From a checkpoint of a small mixture-of-experts model trained on Wikipedia: 17.6M parameters, 437M tokens.
Below are experts of layer 12 (counted from 0) of a mixture-of-experts language model. Rows are named router (the router's row for the expert), gate (a neuron's input weights, with its number), up (a neuron's input weights, with its number) and show model dimensions 0-63. Each number is 500 + 50 x the weight over its row's rms, rounded and kept within 0 to 999. Numbers have three digits each.
Before each expert's rows: a language model's description of what the expert responds to. This comes from a sample of Wikipedia text that the model never trained on.

# expert 22
It responds to: Letters inside acronyms and call signs, such as RNAS, DHC, WFYY, plus military, broadcasting and transport nouns like Army, TV, Force.
router:554595539579517429508563413520546398444442619575536499540503426502532521471513534490470489443492524488545467551448480518456405489501551493411466506463588439548466482497521423528523454443591474
gate0:483497567464461475398550454398475365438496574419539545469560511513355456504545544594560476515488386472439510432501456482473508439449562514550522525480467446423495575568522533397486477461525420
up0:435482487469552546509420641440511503558394421570486500482522533525607491486484397482441507542508523512560490460511497449472478468418542498433565590488539474560478494477553469598522474555486555
gate1:528501470561540481431458452542433511477505510573475538464478452541486594459437503511558527391436575463536518518477399461504462558477520529438490508499478559506480541435518524472460616500539498
up1:501473478447463504493475476483458551585472487518569476531485439468444508352495506606446433497475449544429403447493596454437554549481437503487553481530452460410597506504503489485588484471398489
gate2:491573429481530544440533484522457486540448516473500427438524431482578531407612406427521471463481570479410463529488487552467493472393446487445555566473468558493532427579496510454477513469570388
up2:526481628455402557433421561507528405545500499453392431482538459529448380515482504553528513563381544458484583449434507543498510533549418519480499506488539522472461501477460544554447434483454549
gate3:520541482497501519469481537532580434594438514444502437421513451479516495428559462454465400542461526432430452420535416435518486593398508460498489459432525457482559510474524479425511477530458445
up3:418376417563462583493569516489528539486525510521413596497457525474433557465537471502538455555554506498565506507499489428489416574628510481553405403483463454477474445441461506502510532452499447
gate4:392454534523606453512472492464511453554487487430519582475464519420506539491465501480388556502472435434598532503489400499494380566583490466522383567476527539493494511497493470448462488479478468
up4:427490451531620457468498483545475520460544507566491484457444475467563484493456512397528568466454407461526498468503487451464498435492469485488408616501482567584538532453417543501462472499560461
gate5:539521582623485537374477550513462497511541499483515482501536400579409469398494564641489476432497615490512518493498479493466521512504526407532515495549483481448496513528477493526503460548486504
up5:602474432458511547502476499513534561483491446462460384504440560483547571536597599429496527521404545507508514506460556536470448507445434381434491498543473556570475511441495522415430457526459466
gate6:367490566468522452535593528472471491491472495464558505569456523525502469475457548459462476493594478524471535561459529564511477575424498490591558546513485475449480487492582513463547456492463508
up6:508376559551494505520556455430442533467476552536587463506473553549551501436468538452545404522534536514433573542515485460525560512533495439522464429563570469471390493400426511465586555418481530
gate7:614522492549472383470502600521487442484568489503597508493452658479509458517443483527477453443477474504462537482490462565552575475469529569501566559432521461453505476618542565489518558517468501
up7:496423591508508560469554454513515457419520470538502596452473423553464473459418582560581459520523455507635547501433554497479507422588546464553494532471460580538575435521445454467601458485519484
gate8:463546357568551533493533536569468509481489568496430487632482572450455613492550484464471540484445403492528417498519516505484546440540462459461480577469555478535471493540631535474561464456466564
up8:542547520555561499528505510435500509523485525503476535488401501430486547491477460471550563553523575467581450494422526513520528553455439491580449608416527622498419455400475546508504540483491536
gate9:498534461542519549545455473477489500516567424516454636384518485488564507441495529540509495464443559506481509457435451517477510519458463501480465484439452426537356475578578450484467465526434545
up9:526451593476486524479521428540609480432472524494508588582562471461543513599575507580464525475527533429464482513535494494469497468578531528539500515479573539512535560520578550544607532520550510
gate10:561440357520571484539511497507539515497486496487524421541487473377506541467487493457490521428481550489425476471490442509511475590552518484423495495453537583501568532496485609413410477451490469
up10:440440410605373463588462514426542524572514483413430549423517422459453488503487520503455511527483485505488512609441455521504564487542502565545538501496535447534490485569548499523476518603545566
gate11:491505413478439533482463440518410524544431441510484471556501443497420441540588526488395524545495456517449472479553471428423504546487552590559484523552464501446545410449545485529460447640474510
up11:420554530546507501551474546592524560508436418530499514511525563461525495548499455429485530568486505552457405589448475427450506494552398446465467591428578478548471515565469505488538514546481549
gate12:596511448551593525435532531505595510479480477580489542415540491476536512484449451591536524376506521501584496495410394496505522528488501420460546398607483401498430418447507540523457416572529464
up12:497528544591531488531528404541506399542474596507502449448529442441502452594484527470453575466539495517590526402384454534545469565451559423451540433518451556408542436545488573561392532531557485
gate13:556571443560537431534531518478588406398601516487406531462502515490530558394577477543465479521549559520546501538454543573511408463512492484468514502369455437523506541486511484592519490442619584
up13:455407450514527484493508482499508480471505524554503531500451565521615473513568492539462481507544492485487464503340517517524427562571545420501513526537551486567452521452419486520543531508471495
gate14:424466550559489482589460568526386473434401514600536459550417409490442496570542474461356501469588505443497491404468578602439495498552534496478555471562459473505474580484505468445489500551516472
up14:561498466610554523526460497546510470418467438487522434474472493490423519549533502394539485385505529524517461568490540499562401558553589583501508534477527444452553548464421478571319508520566466
gate15:528538492443520557485532510536534501482454474535497571571545492515554506488585504497468553551360437401496518466492543478409452564506536480577517491544541428548547527540627559487418446454461534
up15:504495500518525492424418450449471507507510477470498529484537524504567424526474561419568507407587487467488509553524540538451525487480514417498448440486482532604490369518397428570468539439534504
gate16:546446465482551516501534551467571420488530624508434501562496574452454460479557519554520432465398424496385495458585505462499521470522412600661472499468631509468480523575478477407503498449453446
up16:435567535458507536465536460563553515556526469547455459587550475515541483417565410469477505531501549592471451453560516511570465591422580522575463460493541489412521515543474472563507506388411506
gate17:579599501500538462488512454553533517442514563532478566519458522505532521573533600496510429599485520515603477458612429436553451573522553550552527498472545432529442431505593530476494437431581521
up17:509484393445539469447434530579585476414548411423380528554508508570450503550428416506490568545468579532494485519448437463437565468460526493548455528536523502533444627412447481539522487472520535
gate18:475497582500495509482498541509586509501467567507457436455601556514516464490477474542512479512486530496491532421552480604490519522511449570547436487479453450615587487399575497487365491372451552
up18:422526510402431505462498475507577587479457580442425471420463494602542479536471490520521511525454464506457526502566455516414538406411485534535487414583539519614480450442530467473476464492520438
gate19:510462502508524464611546477581512423522560534507464506502530561407612463410517525437465520562541547522442474530524463457494436437545571562511567475556495494511448491495590457501523551454451497
up19:481474518568549519451504601522502518482475462491528543515461481482497549475511564535451512533461568536518430388431514505516475486481547544505516545498520454483649608535480499555529508531514592
gate20:522491498486551486548446468507475492366594592555440499504512447482493470415510562527601463478538506495545386559491484578535396565499574537462428516521510380521392472524609458566497533503519427
up20:426477565575499544493552431525510498442437458526553535470493476543559441622412487531479505614497508466528522468569461473444510501561397521512503448551476506453494509532430549432482397557547514
gate21:545561494521572501506553495475420464464574490576462459438632501458492495560579521484564492457502630497601483539489495494550506450521548512494489484393505580534490484434406545498398491407542537
up21:526446432482562530467457517482441539485505460617498568527515473469570495545480493515462564421495551427459451559475492470534536461614543512500471521504496567473530494473459481468440512469627353
gate22:595466441572543492482537547504546514492505466504558495606513569520545552510416459351495494559455479524489519469453497583483482521437439496471477406535458399481527382542515517488450550433566460
up22:397574514435477517409505447416513513607547492449600467485547586461425507543538490487511435480488413414425467543587513444475493472541477508466601479475559485464501494470432498556438473442411555
gate23:513572458546540502495511440558473564521435491484496420523574536536467451495477458477574487568474554440505448500468533557482563480487564469387443509474566474554479469528404488478562607395553549
up23:451570446527499444497534484545582545525459508510504539429471353458513596496488508485509530457464562485527577502581470477433471587504553459463494578493507479497563537507604548505576551514464483
gate24:527445498513486467488586478509581493359541507556487502571534563459591482453593521421470546558502474431429490628450566494427431429509556488508528534476502463561584519571614551510447559504531380
up24:436550470558450569493580521524474562504555495497473482571519538449543514508514492477411443445451467533490522578472612491433510390473413560505478456501523457411559530465517488550467428470544394
gate25:443450580505513450501537424536438527523487538509462466487616417536534462575511439561577503466442446556469492580502563587507447635443533514509482519468602537455503445410489530561513562548579552
up25:485562579503530431547411575440585457466569448461574534474462469554554488469495519582558495507373499529555441477486467479412494582504560509483562482472494547467581550459497522494466520509496549
gate26:548508567503512376542512543428547428499569515450523493558529578482457499459596469419486565477527438526603472362478581583417447451511558463518479437525455420534517435516429547493460524434502508
up26:530509520534428506497432431490568436491518562401429498524479507543477543425556365487491519469501473514540450408581541472500510534540551459445597548412575530582516535526530493498570423568529552
gate27:464555510491548420502483431479471468485406463421559436576448490611508490517467449461496401473583592490589418463549540563484480508337499539487484484551491499458474568549556488457427433484522458
up27:597589529443493468474530479543549528589472499554504460506527476507537486437537440461595548504511524533433619494473466511408454495536374559530426489523494475492441478410507513398526568424505518
gate28:556477459362415453447533507465466563544468460462508463566445533522552505459439585463594518471479526499494465485614467566527548459433414465471512534555552438514382461459556501516544543552510432
up28:498557586516470509574530580491516457564517478587502542537436521543460562536431481436492536441504491415507514534582528475552516431539495531470487431467523579398521514412490415511401529504470484
gate29:413550426532485476503448410528468487512502534473451576532447448500499492575503642526491429514469500426530473443499473548388491517460431482470452521530597466499501535536494474466495534389479469
up29:471559471545507475533499498493450524519524513524443535516522579399562447554535470553478435546529494451531496507464459485371500502573399492444493610516570549519444510542562440463467575507490436
gate30:556509486493625475453533535529548489504402517463485501534512562579544483441427477513516488474438518435456458575466570584471515542496445559555467507487555391547552513489538429540537552480616562
up30:482502482426495461405430507447501494425497451546456483499501460414487606485492595557516370526478349473470490498442477517469470496528493526494517481580476541423452525492443570449478459493580496
gate31:471464529490482401446558439545486513515481512452464462503515470498516427422518513530531503444567537498580594533479489521486453435547492521504577474534570364510453496541489561436542448509512468
up31:508612433547490543521522522513527501553508601483405498465632480569514511537399569452471580548420487458459494448555453456590451534527551437506439486470596466501530472453486536495514476402571449
gate32:400572588480465519510458457471471415548431542465503507523455465485570448527527497428550480514429580439550436455475495517489560517568502546441458497503542526522452609644557528452565570457636409
up32:518470485602467465512592555539536408476523458528509348499497528546501488446458535593420520429536432490514564522439474483471458442439546382431481512485470511591508479422568476524552474495410628
gate33:399572528523483404537449538499561524588500503535523582517500527529546522463514478498496496535456587526515498397561456571378498438504469449456517359471535443464525560556418468504459483402496533
up33:563519459481402464408477396514472562511418458532520574540500502494468618529480439426487436373554530526536518548476510501452581523554519457535496458458438510583504535563441552523482528475403484
gate34:470486615502386559475534600538485492553450520526590452459544557567511393431468524488470459575555486476468564481432526455534544523372577514499533518476507525439462479539492483451480483655509459
up34:567536588506520501443543559569488496505542593456514470426543477490540540547448406445542493485515433484531561442391532474404508593400562519447588504415574601565514512473484452459536433539500429
gate35:535425456518524499529575541520425395499444568549509508560373683478418558540538580507435568511526560463525562476484463477505551468469496584537479554486524527476549459476581576416529540404561478
up35:544538492473528488474418551554498450593524508592472495544513527476598446552431535520518457464481428316484513473535508523529539563534509438522417413486494460496506465513459550501523450468461425
gate36:468610586496529441445498549517568451365489473522508536528477481479493575415515460543527497448535536485507506501518442590426542574557514539599434604613456469534492455437461528521565543462492496
up36:476522456616479467537478499440518481522478552443513450513494596558492532427472419505501435418536596426419496556442550529444490477530572554449418521427507492480444494485526388549491509384525486
gate37:445433508456481528467537471549441533497474395538544544516517601418556553410580523436528572476478527543442462544481574508473509571532484543441405529532398409500514495543544584443464393485444448
up37:523563540568503525531449429462526426413553581490442462520518511464532515384470452597514383551501500431496495415567495455453457509564565429531512573474537455527541588401531473566543512536481489
gate38:444539513450470459514505426461464534558451524423463439525484551556495494476427526511502468507471560542463453449448491497463470554450542476478469577531555417483404519480520538525628468536372459
up38:557523527464549512476538534422501554545663415480413496539450518503503512565505470541506473535461500402542515507574461461524480536532562507507453530498512438436507426490513467596468454563466409
gate39:636508638543628468525510405545531450488496537453475470480488550429578496493528452417475473508517528551429529529396540528415554536411422484465491539480565501472496489508596568482494476481467457
up39:562477487564568501391497529460519617451491518518396401448510517494596417432482499535522447551531538541488501439406505455474555496478446430577492586495555517503492558513532546527438477539471531
gate40:489547513475469505593482512517482564562495487481518392359451505496500504489528516461474464528483531499494420525507462466501559431469448462406413518476501548439493539508583566439537539512612551
up40:481454518512501518558464544556479493457452443462486526570406435460552534493434417492472535483539479495547688468512460593525457554434584488534535443504498523518492494511539444461480415547472561
gate41:547492413514480517534382531599541510460445538496585475505601528427603536534504501487527484504415456467395486480430459505562516545503477490513537465575441471456460518527392486428471426492554541
up41:462509558551539475458586522478409500405567564531467507507578529566456578498524575518491441452497436570545520561447502491557439510533511451578506526516541528555521505456502444504569432473544455
gate42:633551513448454493466448433571549425531508460459519486434436567496568640472443519547465542443567487487542472523567544553433579525444517520499480453451447531502511506490465560410481450469477434
up42:476427534549502423560523523478480512512546521529508582526450442546462449493529567569510462457428416521487502496517459560582506489588548507531606581509504427470441560530497548527560451572460470
gate43:509509390462476410485503531488455559484441452565465503508392497632507448493508459427487440449596582523481471479427461479429538476413523486448517448486476548468448551435413362460534502461501521
up43:566488402505502523516537536510498468482501530494549492476499453501487557522554490426612506516530430427515506482459448560538551519558527522510457545473521431524441423552493473582555499473546627
gate44:542514365522474446553517556458490497505460546327496500496545571459482532593537495498549460437502502513546456532503503478469475507440565391563490514491476502499515474442553522520500500431498629
up44:483491417520424506596430465541538513430419495446498473491470474404483431534518510541487513558529486495521611519572511490549488484509494546464434495479434407514446505497491546470508506555543527
gate45:569510567446554515503475539510539469455419449493563560440461463569579411498474409453535462594394404499522493539442520506478471536510478500471528395535467414443526486509461524533576547529477517
up45:516419502438459537463564468456547446443595535550436500501545554445453531517510444562545537414502510538519503453592452497506520493513513384468575474466430486595524420621540533426511546460497451
gate46:601457347490443542510438449487497479471533456443456449452505559449421435464480482466533493487528537493533483521475421581490586478480535531544446568546462475433400463492523496434459442528487439
up46:438528477553518511525602520485517531505472416566560595448604392524527417540493537578508550592534500486456510471569558412524451525503472440398472444427445521448496548485534609544479479519458458
gate47:454466564493468450495545516567433407490481537490462582553556514524553442499557507453468497552590476510514416469515596582470574545542424509503535461561585496538401476477523597478369458423499457
up47:427417560457496472487513516473483533444425534466552577516519563467511494565545592561455462488449466507468468549518515475480465453516451475419476517478505494482499552511509413515449450529565509
gate48:426581358587531455521496430598452529613505553475515422428471474474542555517477621459447515547470528507536460456502529495403532484490456498492492513484512515578508479545506523566508499490474488
up48:544441493499476564521441405492550528473517529538461579438455451404477485492509446593527542523532566581433608531500476432587525552530461497534557526473409434437463464485498499427432415564577450
gate49:560465561607537540462524483629626478422522498537522535557457517453417511497516564526444580530536560477587509472555451424445530517427561405522484491504399437541541507601461563477388427520553448
up49:526525493502515493454481483487535452404494490578458465580473547501491452504529515454472484441489585522445568471513507460529509486432495448411492412450491508510604457505531590602422501574510533
gate50:474517550489552532533475512505659482458443522586516473542493546527517467488454485448465495567542510417432453522553463427397568457552499448443488431563468454483494522593371444503525494492618510
up50:474452492616421455409557430444478472535473460489512464540461518454470595481563538451493531570529443622505542488526515502543478437543476483574522595471413492502506492426614457473485547448469473
gate51:472577407516531537497460353519595527453505516461504531542504415526544522488520492573418530529435540607447520463501501417502467577555629422515538459496469413483502422502527515532493422543529556
up51:484543430515475513500444433464514462555552477515504569517532422513421548562507450544482571521478479535482439552511462496463535488486559573509473428588550325519594451444440510502510451523487418
gate52:570471513491546576488464498478484559508407535473425454459498551434429456540526574444529495407570470533408623487528531520438491501477519462497584587478504512529539550463514503453559520550549541
up52:435577551519446495463520467538440467414539616509430527546524500488514558442461547589544450502539462405585541556494482569446526484408503539554464496443479492489555494615496437404468486449551433
gate53:440541400379465497454589469527508577544566482465590458525491484498491493568541538409467486542475441463491415468560558557506599438527483513481506534505412535498423489500478465504476540548533437
up53:488501444453554535576456497576553544542611423470532540456558443421526474497474382511533487489514581570427526469578386421561469561571509554578503454408487447577485533500545555513488548423501562
gate54:409518385522442527467452440461492449419427599540421503495529428509541517485479454537372524530455521567487573497535516381522434529611502613495487469477430445467448539467511527462472476528486539
up54:480489556450465479561457526495539448459472509465500514486536559562492511631469556613577520542509476574542587464581601528412481508465460615446417476553451503507452528490527417494484553485476530
gate55:532552375509448525467465449437526504525508571504482400471480552481534468499542517410512460470572400458515449517383519600476440476461505516527455523500525449522553455524550522405447573573582531
up55:439511475434405506509476454542486614497568500545459466479539420478519452512487576404473510450530579490514464473438520552459473548501438478445515470544450516401440504473513521537427521565546440
gate56:527492533600525515483491502566476591529431503557539515427448546408516469516522514538452453459492543501478528494497467515417552437523605419536553479487543451335544551638516474443556476380437573
up56:498519490536605453564495437480496399497573560571513435519450486541583403498528552517543484527534520539553632480455545497468487494415452496404390575443474487534540485418523572469468496555541502
gate57:509510403455591471428568460490503469467532547435574583519435479519507546523615465472436469483456561562496549529441416586450554491395425613493478472479560424463545497447486560477444539556520503
up57:541562460523436470502456470522530457590512530390538520508520503527530514508517469432429543451477494441518504541580459526513623510454426551434511510531475575476534456469429512560485533487436550
gate58:511528445559589406543536519494539432405562421514401410471468536483479466523535546533486532464507461490542508468586519522485475594493527479553466534580499512463464481479581574470540411455535505
up58:531606442519549562441532491425506547533490536496549512534536496557521537590484501460508550530569443536484500537484444489432557499481477506502498387460445450477495432538624496508521522548504503
gate59:506536457479490517510535483386409453471477433553488564555514458519519452410445539506488491496568430461637451504531550433467540522486443460454464465577446481444474583463595635442493461495460525
up59:533485444526479610523488572502507592477503442526499520486498420463457567455489483489460466498639585436461533470462496558494546476523487508577426576524359506538508507412513498427577489419499407
gate60:552426489554560461539519526525531485470457521617418510586553454542475455581409447463485511438536535422613498500504472491499431503575579521497425503470498581518497528442541479426458394449496500
up60:517464477467492532484395487478552502573517485522460538391566412479552524486544437573467440596552521490415510379545395585520455514439500515542478465510470423441579510565502544515535570504521534
gate61:505531553437552553502519417525573493460551489513572518497498529503480573500547553526440534499407569462496505442468486448526472483503437497510446476476539537459528507466570511530570472490602475
up61:484513568578497572467432467580520544437466474430545454517420454468531497503479503457502523557372507515418553491415505526491493505601485498451484458425515538567549537509510566543511556452539490
gate62:475512481637535541479470464489460495496474476469548508570538409477470535464406577504586419539434516471489451544503532545430508531445453447525483474394432423411496524549485510502553484483486475
up62:531529529524481467480470594446577493597487498507528527529496616528462488494470397500463580467574385516497515506551387485458570428475455573550469549521545536464473472488563433495508522574389462
gate63:483540497532481498481503407536494473383510436545492556532518426472500506539404575565487554493490587489494456613396467439472500504439490430481385523567472516589410563537482541540452513504537462
up63:579377548481519513515459475444407492437499491478551422498568503406491502566579538526454521552509423567502519494478527426523601492463451398523524485604396508519467526499522518439544532528535427